{
  "experts_per_token": 2,
  "vocab_size": 16384,
  "init_std_qkv": 0.0181,
  "init_std_up": 0.0181,
  "warmup_steps": 200
}
Below are experts of layer 6 (counted from 0) of a mixture-of-experts language model. Rows are named router (the router's row for the expert), down (a neuron's output weights, with its number) and show model dimensions 96-143. Each number is 128 + 24 x the weight over its row's rms, rounded and kept within 0 to 255. Numbers have three digits each.
Before each expert's rows: "raises" lists some tokens whose logits its average output raises strongly, later layers aside. This comes from a sample of Wikipedia text that the model never trained on.

# expert 0
raises: "astic", "omen", "atives"
router:142152154156140104115132103137093108174109116130136145124152149116111139108143141168162132106129132130132124122116151121131073144164100143119128
down0:153097142082137192130118158112153147107133097116105106105164051144039106156119163138120121100135118115092182133100120116127144151161130168135126
down1:139132148129143133144166113100192114121154119139182107146136111100170126139189131105098106135172137140124168169111147147122078097117153152118116
down2:160146097131141120091129103087112152097131148082109131167147144168128162133119134118137163118163147091070110116134169140114143128138151116145104
down3:091103148100111090121122167119136185127130097141171143079103099115164164163127165136140120115139123122167131112091181113098103156063114144120116
down4:119064135118150121122136133139134127122128126135127123115125156126138112136078113155170166160138088118092128103159130108103134100158200115127151
down5:164134134095141099179118141131083155108106097113097113133138144113090154156129128136106119136123087104113133131150132130110127092112135127128159
down6:127107119136138112091150120140142126141136116115147105102150147123126129138130101147147137133127115083149100143136109158140187121158146133162158
down7:152138122116141127106105109119117124172129124100118122158115161143157124142113144106125131140099127077118098129137137152160120128152150086113172
down8:150173161135168130131126094177106123128123132122116116161163147126159124124072125104157119128080118136135131120109086115120157133088119110124150
down9:105161147115098118160120127090139141097102105125137084113125090124146103127176176107137134115152144127127121104173151135119099135077088095124081
down10:130132155112141129147189099108108115122121143132114138145098117154077119129142132123132127100134102089101107118128164084170125130161101094116091
down11:082101190060139137139171105165151110114107169147170122143140100150116103110140140146161146144125111160117139098108145132122087093144138114142102
down12:072140142115141078164111138119061129168108133141160115152140079111109141095123144103138132143113127170107105117140099147112136105070094117113137
down13:143175166135127127141145116118086106098107112121149163132130109142111105144155115072135143117145164126119146140125123095142134175119128122129110
down14:057161131157105121114109102172085145096119132058108159109150166125136141137139158120107159140165138116118162144120144117168153137118140127155126
down15:104103105102153106150124119123084103157148133135154144153104140140162115140113120122078126100091140132114132117084118159156135101112148138107129
down16:092041131130080083169154106089131108124141146146066155117126125179146148118114126156100123115130124106081151127115107172096112105126139142172086
down17:142131116144095118124135116100096142145097155073115140145143129125139163128122097101144133088108124120131117136116168173182121118124129108133077
down18:127104111138101072158137141083139138134164138110138081100111140150143159127122089143112104137089165110117100127116109117138111121176137123104122
down19:103116112121154098144100141183150137148114129164163128102090113119130154151105125110148126146140145139120103116120176166118086141136141144109120
down20:124119145145118140121128130116147115159059113155115122106161133104092143117100180146184066144138147168127157139107089163084137090158156132082145
down21:049133094126146159104151058117162151120134132161145121104102111169109130140154125108143110159144139120168082132100155156116140134131122129089124
down22:110134126123139097120153138119107112093121118099116148132105150178133106116136126148145101094127104113140162137125155120123177118146120117103086
down23:091144086159127143076192120158155103147132090136133104105126099124142117171149121105135121111127111123164160129138134133133112187138150131118139
down24:117145110132157110109128049131134131162135111146118118148117115120164156125111134092136093165100124116131104112140097134135091125101165164125087
down25:128101089138112117115135109158118135105092136097138146114148091118134122134148159102130141134106115126175120126176149105132157165165117102178153
down26:115143100102096098137094129115122149104116139145147149158135167141105103147099105149171128131134153138084132116143160135112123063099112148139138
down27:171143103143111139153133105125090157130118108177059134124117136164137101155132113139137111130105126133108104104164112104115109160083093147120127
down28:126146126165181135105087125112111145161134128150143126142103104126133153156172130114120153086142182144139122146136142127085136095133105101129163
down29:117095129143078139142150085134131150123103135136115124106155133121112107130112127113144106142103167140155112117151119151131149139114140122131118
down30:160107117100142102171103167094168111113102129127103133124078125163095121117108145151064104134125116122086106130129130129136138123159117115106133
down31:138127143085082129155113161132145110113106131111122132123143096121139159093145112113133125108101184152115098093135111129099126079125131147122106
down32:123087087106112112125111155151120110095161116102128135143120135138119155125106137126132121127115126142112118103108126103162151114113212127147116
down33:146106113126142122141135100144176136116121165142130079149102121139091133150144099110152097138098133137138148113128089125171094197143112138127098
down34:134122119106107102146125133119160128104136152116122124110156085118094119171153067126150084136160122155108191091122125129093119141121117127146124
down35:134136164118116094148126120101124127172109134132133148125084100102145117086097112146131134166122102094105127131123144121142132107114143141126095
down36:155149116151128178151133115154110081076119142149119155110134128120127117151137131122146087141138145077138141115141144117105086122142168144119123
down37:132126153142149111162137138132127131194148092115104124152109114123132091143131117138117093086134084098124150137114130132119175066137097136087149
down38:131127125123152160090131132142158097125091161098115145125174125155121170158091115145126107144124135123147128184130081118145113174169134139151131
down39:100131150125149136156096116133114103165119085134109104147090134105150144120100147142100136091150141150153174162116154142113130136088130118125084
down40:161140139152144089159146129097155149139119158078127132131129175102162132141144137119152095083124091125102122149076126148125158134159146112142134
down41:101162115108208123126122118129147142132096135117082096147113090143109147123145174095122138126107082097140140100134143109122142168088134153124111
down42:092108110142136115065122175136136183119102137141122140145148139121087072114134098131164108141100101157141150106112132144151113146119125127138118
down43:087145144164147135069103116141135109153129107144088079154113168112096073125120140159121122111115107137170172130122196144118117113137141078101141
down44:119126149152148139175055170124100102135120148128129131147147121182121149106140131126134158125117094107127146115136121161150163131104092113059094
down45:079119131137130163107122124121091119089122144120142162124142135149144142149121118099123164125147088137118138123087120116185122125147119147090076
down46:092096152105101165091079117101116128114124117140134109102115123142118154133132183123146132114135126123113117107130154120127100132157112093146075
down47:088098128115107115144156102143176151091095138109176088090172115150128136140125131072116199132152141097107124127081140113135121106141147132123108
down48:145096147132163121152114126121174147153117177110110152134088103138173124142144111128107111107094073110147128156155138118130112124143118117141088
down49:114105090160111172144132120140179120110127164102098122136159117152156150138107129130111126145111161117123139121136133103162129130135128126124156
down50:127104149137122129054105092148120055106141117118164127093142128111112116131115151118129123076111133105071124144109130121127101117117120137103163
down51:130137168140141115122124114161127126123153155140191113116109092097104089158129157110081143096104143104132139106127163136125130122117136134134154
down52:169129140123160130135131156148123148163112097132141142160141160117173103172136150151080093106149087124176127138091091126143124149070108146130093
down53:143124197108135126111119109146113116155077104113133147105155149134123106140129137142111137134129138153115133106124099137154147133145140142149081
down54:155094122115154150151131125114139126126110128114099143137131131150114092096137128124140138119127096115133139138123107133149119130158105112148100
down55:114125154122113160130197135124142136111133083109121076138143108120161111134101160127097168086135121139094103159094177132146135190138112128089137
down56:104147134127168102123089126087153121086117151135129141142116122131135121124104154120150111128130105132159158158158137161114093124085129077140106
down57:106126136129129134106105124143150052110146135107169092157119136113125149138129133119158141151127160149122097142118143128174146138120112156144129
down58:123143148146105124144134146103083149122101133121102160116130103066152142176139134112140126172100148119146135147154170141141098084135168146149159
down59:124162150146120116124077097081174121156142132101109125119130126130141173126172111128134115111123159135163107157134132106111139075147150151106135
down60:127154166107148125144130132133119122133100125147115094096114125135112135079097128161129086115131156140143144113165123158139144191086149109119125
down61:123159115122119128151172103136087125136071136120089125120146145181127110141153096136110126105079121132130146120118152144106082103086169088129128
down62:149145119127100154141139131147111139142170097097085113110119142122079130108139135118135160110141091099151132145139172143081101068138110116114139
down63:149143142123081137166170099155113116154132105104128096150120123133108133146151166150116122128138089126112109147127120164146168130128140153145161

# expert 4
raises: "- Born:", "- Born: ", "Scientific classification", "- Genre", "=", "- Location"
router:140121114087141154158126130103112143092151096121121124115079126139138117118091133145140090135100142163100110143123135147160121113098143102139104
down0:122123093139144134142091091098088152140093066177080133120126101106147155111091140117121201097150130128150148154163138109164125143104092119074125
down1:115124123132164094140133113099136146123157076105072146134128141150143130118144124125102141106178118107132162141107122126100171124091109095115118
down2:125112111118078196151136163106142144164130109129074113106172139101135134144119101128105132081113141130183149118209137118175137114134138092159139
down3:125105105112098107135148171116137157078102151110111116120153137134093160156164138146126131111150095102131118131141141120077154106139170136108137
down4:125118176171129152133120108138113122104111118128152139136160097142107105129133105078122136102094123135142134127113131112134096097113148178134108
down5:111152156122123144133158126105123141113109115120113101166121126100139093139132140127140187155152161153107106129122080113149101101154137112128090
down6:134107146098122112171124120116161140128153104127161123125172163119106139103143091152100120123143065107108049093181119142153108130098124077045136
down7:135119155141164124138129124104143131145132153154106113141159150139127161105109118077123118120149155136130128109139117085112143146148104099105122
down8:150150142120168143141147112146161153097132146133130164099127108162175149089137121128147117121140153114156121146146086122133113130177136112131121
down9:153132153188085082075136098101146151149141144155131121155128099136088143119120132178097149144143123123154134175115126101114105107148153121100121
down10:129100164130155114100098102119102106164137134127148129161088151161138090151153156095139119115120173125146156151172116137161114116091132132161147
down11:094107123177124111157119158145093108131121127188163158075104109108112138096135118123123149123138115108112089119117129132121160155124123106124076
down12:084140132100131153177133143132110111111095121124158120101132132135144058130145164160159134163183147168092170125102139142122121134082149120143153
down13:102126152129097123168097105117111139133121113108111157104171101153131100177164088123147131136169154099108134093116147128108098146134139100140132
down14:117152039103087143147110080100155142175113111111147135078161120129141121169118129136121129115098136137125112120141139147135115118120108104133170
down15:141106156100144105116165087161101076135110101148147111127091118124129126133082157118128115132105139165110103116155132100138133127142135117079122
down16:114096129126136122111160141147121129128127141179150137130096155123131120118105127133170110152124160115122127114146135112115110122132126146117126
down17:058114139131114122173163118094122123139128106143104087137127121107116130106161111116147159106085069127102188145105123165112129172103150135144160
down18:107137104112184121142135113135144140117107147139125146140149160122153133112180101113135103128148120127119150134129144139084121127140145140124100
down19:090149110149079158112141077123137122154135105126122108146072077088103113068156093138141119160096130126137135118120131127106148150104152108148103
down20:128147106116092100117113164095114113142178097168147137095117166151132110096096137123135128112153154101102112118143098132125160092129161157128129
down21:147121141123140148124116110143107121155094164089093115138131128128074117166122119137162112106163164145111099131131085123148105127131152169171158
down22:112110118131114104132126159093138126131125108133146130101142084145140156115158168104114134165131146119084121133105123131167127101149122139141151
down23:133128142109113095156180133132160123115148120164110109120085111147145092158132171085152141119137111112089116108094157130141117147153126099116105
down24:122109098146123146097119123082094121128088128126120168130116124136111139159156093157166109180121091083097098124143137135158065132085114115136113
down25:102172120188166132121118136123143109126149146168202112119116080133120111164122155123149139153099108150109146138108114125125153093106120154110117
down26:110143127077109085132113134129187181134141113146116128193153114121113160133130148106142108176146166121129109189140147143142148133129132114150101
down27:122119117096142097119060140150127143115132166167111143139128088104152168084102121138121134141126128096121126190158141107097130126133135140136126
down28:122115143154097124165118109153127124120106143119147126161135164189130154111163153123106138107128176067155154130124086145131121131110069165114177
down29:111116147187170126120093136148118127100181135142101119163156121088154147155104132137143163133131127111137133109125110136152121127213129139108133
down30:131147149091118096129134112137122134118089125104134108127144167128143117115143131149159148128135123131101125112134090139114130136121095120116167
down31:163130107127153149125116143177185121121125104115175184117152152099116108122092121163122126123147128109156149071131136170113136098086168122093082
down32:103120156124153144126140093098130124124096158103107133120119151143155105153129152115102126082106122121127104164179139138144111116166129099155108
down33:155127131109171107141143104117144117126147128097136137103108159117100146158110189125133093130116118117125130126123134121107163142120137149139144
down34:138093144135114128153145175105142143115099115050083093133144114170121106158130129125156140118172136117120139132147163118142148155117141077148140
down35:130136153170131145106151098122111129156114153154117147112149125129114141157144138142131137134146174089102109082171138127139098171115151153144106
down36:105108174138071072113126097141090112121131044133140173147131130160107125115155138147123080147127135122077168144140125119130163139109136104130134
down37:152093117128172108136088147113158114114175162110149141124146127097126093153170161094083090144147135149132149104151136172106137086119104158131131
down38:135149149158154094131116173109116110145121118155128168073101125162127107137090136133074162102148125142128122127141120137118102086151114149120116
down39:148133135101133100144113133153141123143155142107111102116152152156154154152104140133112110172145122125107127076183144111119105104086128142142128
down40:166121110106102143120109165140125136130156174097157138142148140156166077142124149178129114113141100152147131117109134153124148103145135100151126
down41:108162129138161093082098159136148144137132122198126160143122131126106134173111135130120152120157138148126108122146144129143143111152128134124140
down42:160111122138124117150116085132122111110156151141140102144125137166142143121135100133137149156142107108085126157175095112123115141149114130136129
down43:156167143153129134119122157099173127124131130107137131152142127152145131133129110182138142116132162148113162170161129142098095123114129092103122
down44:139162144097131101135071179148130097144140107139117069147137115044125135151126118161116132169101106161152148135112123126142129099111123171088110
down45:123112127167146118131096135157109151127136093104114106140114157091151158147149146102097167142123133087114144137122149109122120114113101145144113
down46:207122084108123140138164117137067108160094158114113120129135145129148135171111146071095079119138125151137140129162108116079106145151088128106159
down47:147092103084172090122162135070150077085101099105127130092149101112156135144130155106126112112127084119098119113126165127135126134098137135141132
down48:156146105141129138143119121153124111120139072119120131119086133069172088124156114122120134083129143145083125135139121137129173113121116094073110
down49:115113135191104134148129153130152145199102129131126135111139136136113113147094118144114105116175142140125129119123127116144135104130082133119155
down50:114123141134148154147166122113141139102174100173141130101089123146118121133084101117118136113123120116172122141132119142135128131178097121088064
down51:158134150104163114114151168147125155084104145108121137174176113129119170163156111135142146142102137143153095078152152141140119133135129132141113
down52:133109090112118131123126107104121167128118153187100140116113139118124147127119144097115122086125111108137148105102125080115148194159145116130198
down53:078103162144112098172155093147108144165107152120141132080112153136128096127142125117118130107146100150145189111117120132143108120118108106137130
down54:099090107136084129119130128114123120105136157147137084157115093125114186148141132103120128163155133120094105151144114143135125145141116134094117
down55:132110153144102154114139127148127138150093092116145119126164085141149161108105165142121078128170148132131128159141095101097134114110136119122126
down56:131140127093073123140114116104132110117159147149093113174101118158118117156146199131126150125088138148142114140132130105131154124130133117132107
down57:163169125115130144101094120109099156137088126128168151144118116116113154132149067134096120132122109110101141171167154085116146108104107110120138
down58:125106123121154112145090155142134137147132120113142112127140121120153093134145163117116079120112132138105109114107110112128103109130132104115152
down59:164132165101111098138138125122185074115151066099120151098133116130108134141118118118146097108132149143132099148073107131126108119136160133096134
down60:136109113122144135174123120107127126113100173127125139099093135133110124157136137126084065096147098156157126118077145153151152062131130123112119
down61:101149102119169135120129141121136146119103165178131154151111142103139141157137109103155107126145116162153176116103164107175160150143162102114125
down62:147145122109123086121135143128123091139121132156123108162096066127091148117171103120137108136105167132111130123160139118134137186088146134125119
down63:110142161140083071082133130105147112123142107146124154094101139139119183138150101135120144100116141090148137091151122111125126071150115165123138

# expert 2
raises: "itions", "ction", "cher", "|---|---|---|---|---|---|"
router:128139125115101111079118118151127115179181066115131122112123134056149138126111102158144154084115133095138134157125092122129125136137165131159151
down0:098115139119108075107140145073108093091127137137102147143144121150181120092124097143113183110126112150111128133120110120106157134087103117155105
down1:108133137142107128085155130191098127132120099098128062110124113117150078126129125138102114150148131079110110183089131101159140149130137108127114
down2:146102167152131145148105115143139108164090147121143136103095130107110111121143126120125151081150160142120093125128143113129125141118114100136106
down3:122094116138113160152128100118119098128126151140173108170115158149147146112095124099118187131107094094105144117068157143139156119119124112147140
down4:111141111147119167133118120142158126145099102168128135131071129144138124168191144106134109165122170111198103100121125096155108133099140114145136
down5:110129148115115111104150121122190099156095113128125140131165143154146115152106112119075161130104124130131108112137125106132113121158110170140113
down6:124095105114124144143082129107109167101132094122103137125111093122106150147126140114156143097111062144110158130125148163121090112090101137081131
down7:154210127137137121125100132156132112110139122126156169109140156110148126097143125075114127157142129124129128118121092120107142158143153135134154
down8:195138151104125121107110134087130118136099107154159113167141105132107116130130192084115132150113116137107128180099095131111092124158130121148107
down9:096116129111108099188123132079140179114083131109135086093129140110132147151120128135070137125157163117092135135103168109078128072163141152113153
down10:125122147126104122148118078143121149131098128140102092143075132119118105130089124108131152186111119102074124097126153125130146154099109153113115
down11:154091105146122128197119157133127153110126178059080124137126094141145104127127087100128126135108120118115121117128137091100119102153126089139136
down12:093156101101128136109120115126113136074116146110120120122172114073163132180108124098128144136150110097108134119103116119064151120124124166122147
down13:149146107131136158121082138149084119103136121155140120124090157127098132102132104131095111138134093116141098151138128128143092125114127077129129
down14:091179137156153157114136116137136141104115103126147132156121115141103136130131158102144115109103093106116115114109127109132109135128137138119111
down15:168113104130136154117103153121142146094104101157130122133135132138079159126111089140100146140127138096142088109064151128123117101109177146087100
down16:145158135163139172143105117161121144132129155102143096095147114172144114151117111120097155115111127110140141130127162133136134133136092142123159
down17:112154126106159106146106102104148097117156126132106163112139158075137081104068146154143128125149120136121117134139126123111131110140170116097128
down18:118117116108130149108160161110115111114109073101158156100147107119108132160099131132085127103147121153134121159109117157160145185109142107115118
down19:129179093136109115125106099144111109145122090123135158116129148106075128176120120087093147093146112145107108161156129084115160175101145116130145
down20:129119140143121119103075106100137125124153131133132146170115156184135102105144116097082129115128101115124103147125143130154112153202129125157113
down21:136154102170108109155087107125120114124116117132158114164174102118070118095138095135138142157114136148126121159134136100158096121098139186144132
down22:121141112096155115121113115131127118129129146140110151112116130097109129095182153087118104128082121118085091138152131106119084148114114145110092
down23:132161104122115138151146109172112135178100131136144125152139164125120164138130106108172128144148109127103102145132176097138127123119156088115129
down24:085096133080129123120170122112063104118118168136171149164080094129162126144129132120140097127111149131138152154145141117156103118115117096095150
down25:133117135123105090122116121111162205129156140086131137131105117120127110148091156130094152104148122162134118139089090141111122095168162128099115
down26:134127107111089113105090137084134127099127130103126131130130150095144158115146121168145139110144155188118150161142153103090128132127167110069152
down27:128080067070146123111154182159135104100174165088114134166106117112124114147114140128134102137189142110084171097138144124123116148150145121163135
down28:154143124148129101114097140066141141101128150123143111152135143166117136122130110146124145142098145148163157112125165122104098067152088108127108
down29:109087129117147151133149130145116139129141097107103079122149150114147131176134112117103100146115064102126174128112092080178150127104169123097101
down30:102134124132159148108107143079152105131084102152127132151160137077116128150156135128094126120092082144090138134136120149111124137167159137146143
down31:149142110110110131129097145090151151109117124119123136124112131088130102132123167113140092093158193148132132113128149135137085124082153117121154
down32:144155117124112144160160150118131122088128081123116180132101126106115132105106155128147148121142125102112137160156139155123128155104121101132139
down33:111123165157143118137111126113134115121094121093125104101119099091109109112094132136142127143123127134180136120096130076145132125128139085120133
down34:160149146156142118098176151134101166126099127183110131120144126092154093138135131126121090147134146158111145131121133152092132114139136118115144
down35:123144182117115120100165111149145115130104141114129155116109159123154170126118119101108121135125161165156115145121121147128119080123131133166093
down36:108169113103126146097137139112165108144124117141127146095127132120113102134136122140150144100113123153145151161152133140095150138128115165124143
down37:120133099172122163105138122157158122150123107138156095139109138130137131135125139102126125163133111108138117103089101132109113094117107152152105
down38:149159110135143152114155161124116129171131106131106124145103134119097053084125089135147153093162114137124124149118120138134228130124155175135102
down39:125105145133112201133117125089111095081126123118156143141155124145073177131128172140159132168146116097155119116119114146140105093142042090131164
down40:168138143112067126100153133148112111144142169139119134099164140121104122135119102149100132210109128143124102119123154101146173123145107116104082
down41:131142172171152185130104119131142118094135141115129144149129099120132162146149138110090089161117105134118169173146153139158071107104130132128139
down42:109106142125142087154154108109203160129172104159135119122105128125126151122105156084106137157115142102122123100090106085180132128139158159136101
down43:144169105075104162172122148122071094097080126133139144126132149161071133085112116141125104127130141121074158131110161143136135111125144133083138
down44:118147096094175155078141109127096116108128143161140140102159090088139120130128094140124162109121087149066124116144121157092147116163103115143109
down45:094134158132092136114148140108107095155110160173123077124112169163158126127141105175162071102120150155163165127096150143144176145119140117106155
down46:147110103132116152128114140132101101173151139127123111126154127166113104091101156139123113190125146151148104135087125123099110119123144130126147
down47:108101127117105139133143126105133122136161152133108147117154135125095171181160095119135128158101122120119130126117158105094177130117110098164138
down48:151114131138124159150128143128143103073155104164136116124122109146107117105132137131113123101110130078154134102147126145138111107093091130141103
down49:144129101102148188090133132141106150140182066128159153150089126119142090120068146152124163164136160125147148144161131122151145140122111088151114
down50:155148150121175137173133163123136145085118106091174121143109126133120092129071156160149100154143183153069146130096146121113110119095153121109136
down51:125123155099118156129106139110102130144123122129154135135108121162141191123092139098200087124152137117153135109117154115126141163139098138095144
down52:149153132119126152112180157137117125114111093119127132116111107147157158108149125084134108122173124123125189119108119147124101145127142128142127
down53:145125133099127113093133127161107097114132115152123085174156112121110160149139115131136147122152160117079119099159157145096114173112138130161098
down54:094142148124122099152146155147087137161103090145164125113122101122117161136166082120129082118121112144158158117138068110160137156151156150127135
down55:140115142070145133138137149166120125122120125163131132121157164132124132108078095101158117112089094096161129141142096109168104132097114072148146
down56:130167101125104130133106076109157114126127140144101124071151110115014132185149152116153086136156204126130089113078147146111129094113096157110139
down57:128147112147163129102119119125108103085143150140176181139141164155165120132112098111136104110119111118146162153124178146147182113126092121107130
down58:102127130117161127122075118130128112115148107162155131149148137116158161112122104111166089145132139106105139118121131160163099145101089120113111
down59:137146160079123141137113125137152166125113095092154131188144123111156103173119131136121115152109161143105137170163115053179135119138143124131133
down60:151156147113158083101123136125127121097161155102137145133159124182101120118131102116114127131124120106130138149119130113189155128126130138096106
down61:112137131128140157141135158146136124120112096143090135113139146156147134106147136137177215098084153121164111134093092149123131128117163135132145
down62:171151092138155186100126138170160099114093138109145116120087096128162145114095123098142112115095161138133113120098117137156129121118133120128129
down63:085153095090130131109159146149126073132140130166159122106125117117130101141174146120113177134149152106111109150109143123144111122121197131135122

# expert 10
raises: " towards", " against", " against the", "te"
router:115084120171088114099144129133137114127116118116138137158112098160111115132085145093152171139108139164139170155161124075141151126105125166149163
down0:128160129162145128167078098120138098142107117104107137146145143127137118114115113132117129070084150144166100114134103148119154128145091158108135
down1:153134175105141066148109133112138111162105058162114127112118128128129119174095117164123124141083108111099180149121132120111087135111106090120096
down2:120117133112130113130127112107127156134106114157065147133175073103119159157097124121105140129154139117112113120101132123112174129126127127095142
down3:087125120145115117147107110150116107101125169125156100131150131130104161143132113139139089158097126082121111130127153138137137132109166119116164
down4:147107152102097141119124143145174133174146160143130125107113116142120133098138120143128157129151143096211132122105163105136110133103132116159154
down5:138138107098084119141072154122117139105138200124130120148140119101165092142119144143121126137114118133126057078082126102133138124127099130097121
down6:095146140139108122136096157132107180160153139123126134071092092117139122092144099102153124129144112107128097096129124120118107105094107150125153
down7:147097154164132154138108147109166127093105093096126129165121159099148115141125120140179137078111094147090136146123107153131133135123138151151159
down8:156113160107122115092102139128106159146105110175141146136060155130120131099142156108059127131113138117127084094156110104096125127146101117136136
down9:141158163122101167142110141107142139129142173088143135122121118113101119150121143127135122129108126118134166145132121113131182085153106124132127
down10:097105126120151124143162142103124149117134119129104119116138156131127104146131108128135095130093070143164143133117217101157139108102149133116129
down11:153131135078137123125151119135140115133163095129128126117095128118150141111127172182156116087168110125136132134094130188150156080120122158123159
down12:106145133140171141122133105135107147142126110113148108108155150132133116149133120119095161114121130141098135135160115130145138109147110106133091
down13:087129112134135162163125140080150125124153141136128142087139110137139121124130118103112133108101160136063160078165098137156132128128132170129122
down14:093138158101127113144125128075116114141150134098121131102102146154103096116134152093106125143144152104130109129174137145154178130117158123130071
down15:123119144153138135118078135144122135103117160135142141150074128152108165104139140097097119128130079131092111129127161172126082130124109138167128
down16:170120099098135134152103112115102173141118127107147127064113155133164136095131127129143072094160095118157125132123136137097147169154095151137126
down17:135163153154119130110151140115148105090089108140133132142109127115124149115127127113104126113121114150125155147117109183135119126143140146120147
down18:176117112107151102106149123109126116146172102125183116115130139109099144144156139123084160144134122101124105169144113144126138126126141137142081
down19:136114122107170149057128131113154139116101122139086148116122122125103082135079108111116117145077142083129112117161094102171125154107105130158113
down20:141126142126096133140155125141114110155122153124122135118122154123101120126121122120105122130117152130144176130107098139119103123139149170157117
down21:163141121133141113150122112145128090142119100121089143143105128162135109155144147149139138110137130140127123133104131141178104147165087118102135
down22:124080127123080116071127113123138120126142164101088095088108142151144124089125146206114139109106129127102088109138132134123184137160136162132119
down23:119142143152106146138123152136122163151076126092103171124111094109127124114117110131120120107130178100110154153096142088125115110091159175130133
down24:144101117141158107111085097134108116107138118123147119124107126107159138116115112137159130151150169138137154068136125134131163115131131129151159
down25:071112113120118094136110137142130178143106182119137206131150120106104117132138141124130130136111116095135136077148120121116101148107117146150107
down26:161144124136115157105130135099103127166134065147151155124151123130177116142138162103082155156121116113153097128093152100109146143097192100128094
down27:138101136130107129117122131103110166148166158138109129121186123141128142115150152114100126093126130074111126111145111124121109142134119118127089
down28:119127165119128124129114133136101129125115105120127162118129123151124160160095120145120099106126118168116151104094120137114112120131138108179098
down29:105117140158139125114153104166111154120149101152103131122089170180107180129172140097164129132131135128127106113131128100118128106141138151151132
down30:143148077132085085130185101110123141089133085164159132120156126128107138130133154087147081154160117127124098134142160102106086139121142110129161
down31:154194120129171101071131072168116151166138099126136125165144118111093094115131131154120107126156111152061101149153134138155136114112126148151139
down32:121141129114150105140118149123160124114100100102115090115108157127138139150181091111110092098105156179143138141097132127124118147103150138134115
down33:061122117149113168109118158111114137172105130140162103120124119131094131120140164104169148117127110150180160138136096143134120143119093158115173
down34:110164128090126114178154147099128100121124095105110109117142118154128144111129122135099144124129092127165124131109096155107132122138136138142122
down35:149084119175106111128113103125149098100127130120113151157071146094063147146150147188077134116120135122161104164114145102125158143113131102107139
down36:106161130113114130148131128142131139156080152116125163160135122129109125107136131145142161145114133077104143126160155133100134107139183139151165
down37:143093196150113140129148147140133133132121178148150112157098099125146127114121150192132139138094144121128114168112101168169145082139163125152135
down38:124156137146101109145143136150120160105158126135130116113140152106146106120099140149105184142122185124189168157169165148174129172084129135097139
down39:089086129085150138122126148116129153162159122123107106119146109136120133113123120140090092130136128100150124111100108157113112124152117137133106
down40:174148155103109148122149091155145115113168132122163079156113173139131124093150104132130118093130154110107133117136132107093160102135150147140097
down41:132142163141125139145153115124165104158162110130104135160110124129185170129144139108110131129135100110121076093167119153095124138082120134115139
down42:113096100086129153143133123143136125141153120160122124118145137089144112129099145139089121205123162141126108159085148110140103147139111142125139
down43:175156142131110094114174114122124118102144109143143117134124157155109155130164110128096103158155128142150133163124154159104148136109111134125104
down44:140087109102100140150123131144106109121105116114092129115116134102135127103139088124137121147166203120134122126111137122140146161137114169108142
down45:155168156075164116136153152152094128104124103121138148144137148132145085111168104135116091093098155133161139135157139120112126164149103124090126
down46:089141107139118120113107140094140094120125156134141098134144109122132082143127152147105110159121095134174122108118166102164091117106144153136127
down47:137140105151140132136103146121121111153101183135125110151135117139068175147200137147116128114132111096131140149163133110148117112172185093129097
down48:102125158102135132133146106107131142122147121102100133132147111141120109107144128135129134115154144155131161139102113132113139144151120090125153
down49:134136138090179161118080143144133122128127129106145138160109112127108076137057103142133135124083104118121122116108149155117073148147163131134107
down50:136119108148141123148165151126163117106151120167150123141117144123122159191128156179102106130102145136115103112123164108128150115118109142149147
down51:089147123100114112105132080111135126153124081099184139130133132135166136139127137148132120147143147105132119173112130161087157131110146148136139
down52:142125155158139133101106149095127104124129145093133206119126147159131122112128137109128123128147156106138114120138132125138096165111109117099095
down53:099157156131119145119142126106141135107122125099152123117128144108187118207098104072149105142138137081174129121145126121108135128112109128125162
down54:099131113140109125117140150140146108154110114115124130134107087138136152093089089130114127091129071106133131160129126129113151117138136131107143
down55:133118146137184094128116090106114138143104161136153125100097096139130154151125090077113114124108140121146172110076141092118130139128152122140144
down56:098125107086114096125127134104097150125103143127149099131139133137098147134124109158111124126140101094106130121117104160130179105154100137090161
down57:162149081122149136153115116095100121132154124127163106147122129136098099149139134141114111111127148102110090125103099125133131114150166137149134
down58:106139136147096121154153144122123112130121132113129187127135150114125134099140124132127140125131086177147169130133135118116164186174136153124117
down59:137149133107134099089143136121127133144145134139089139132116131160103155095134140113135123126106131067129128108120154175122130134116120119131115
down60:143149133136114100119144106171148125127153125099124116135108155111096142130130114159129119110123142122079119138117149114103165115092108159133140
down61:153086073085099146157143124132132122157163116151090168125094115149106115149109094092166156134128148110122147163136134138119121098130152112128156
down62:149132120081156143090144175114119163147101184128144128106118126132165132116195151151132096106101125129115105102142132121108127107102125117086121
down63:130116106129127116103151108127127100124124121175074138120119152111147122121069069151127137171136147101115171127130154114108126111128129101127163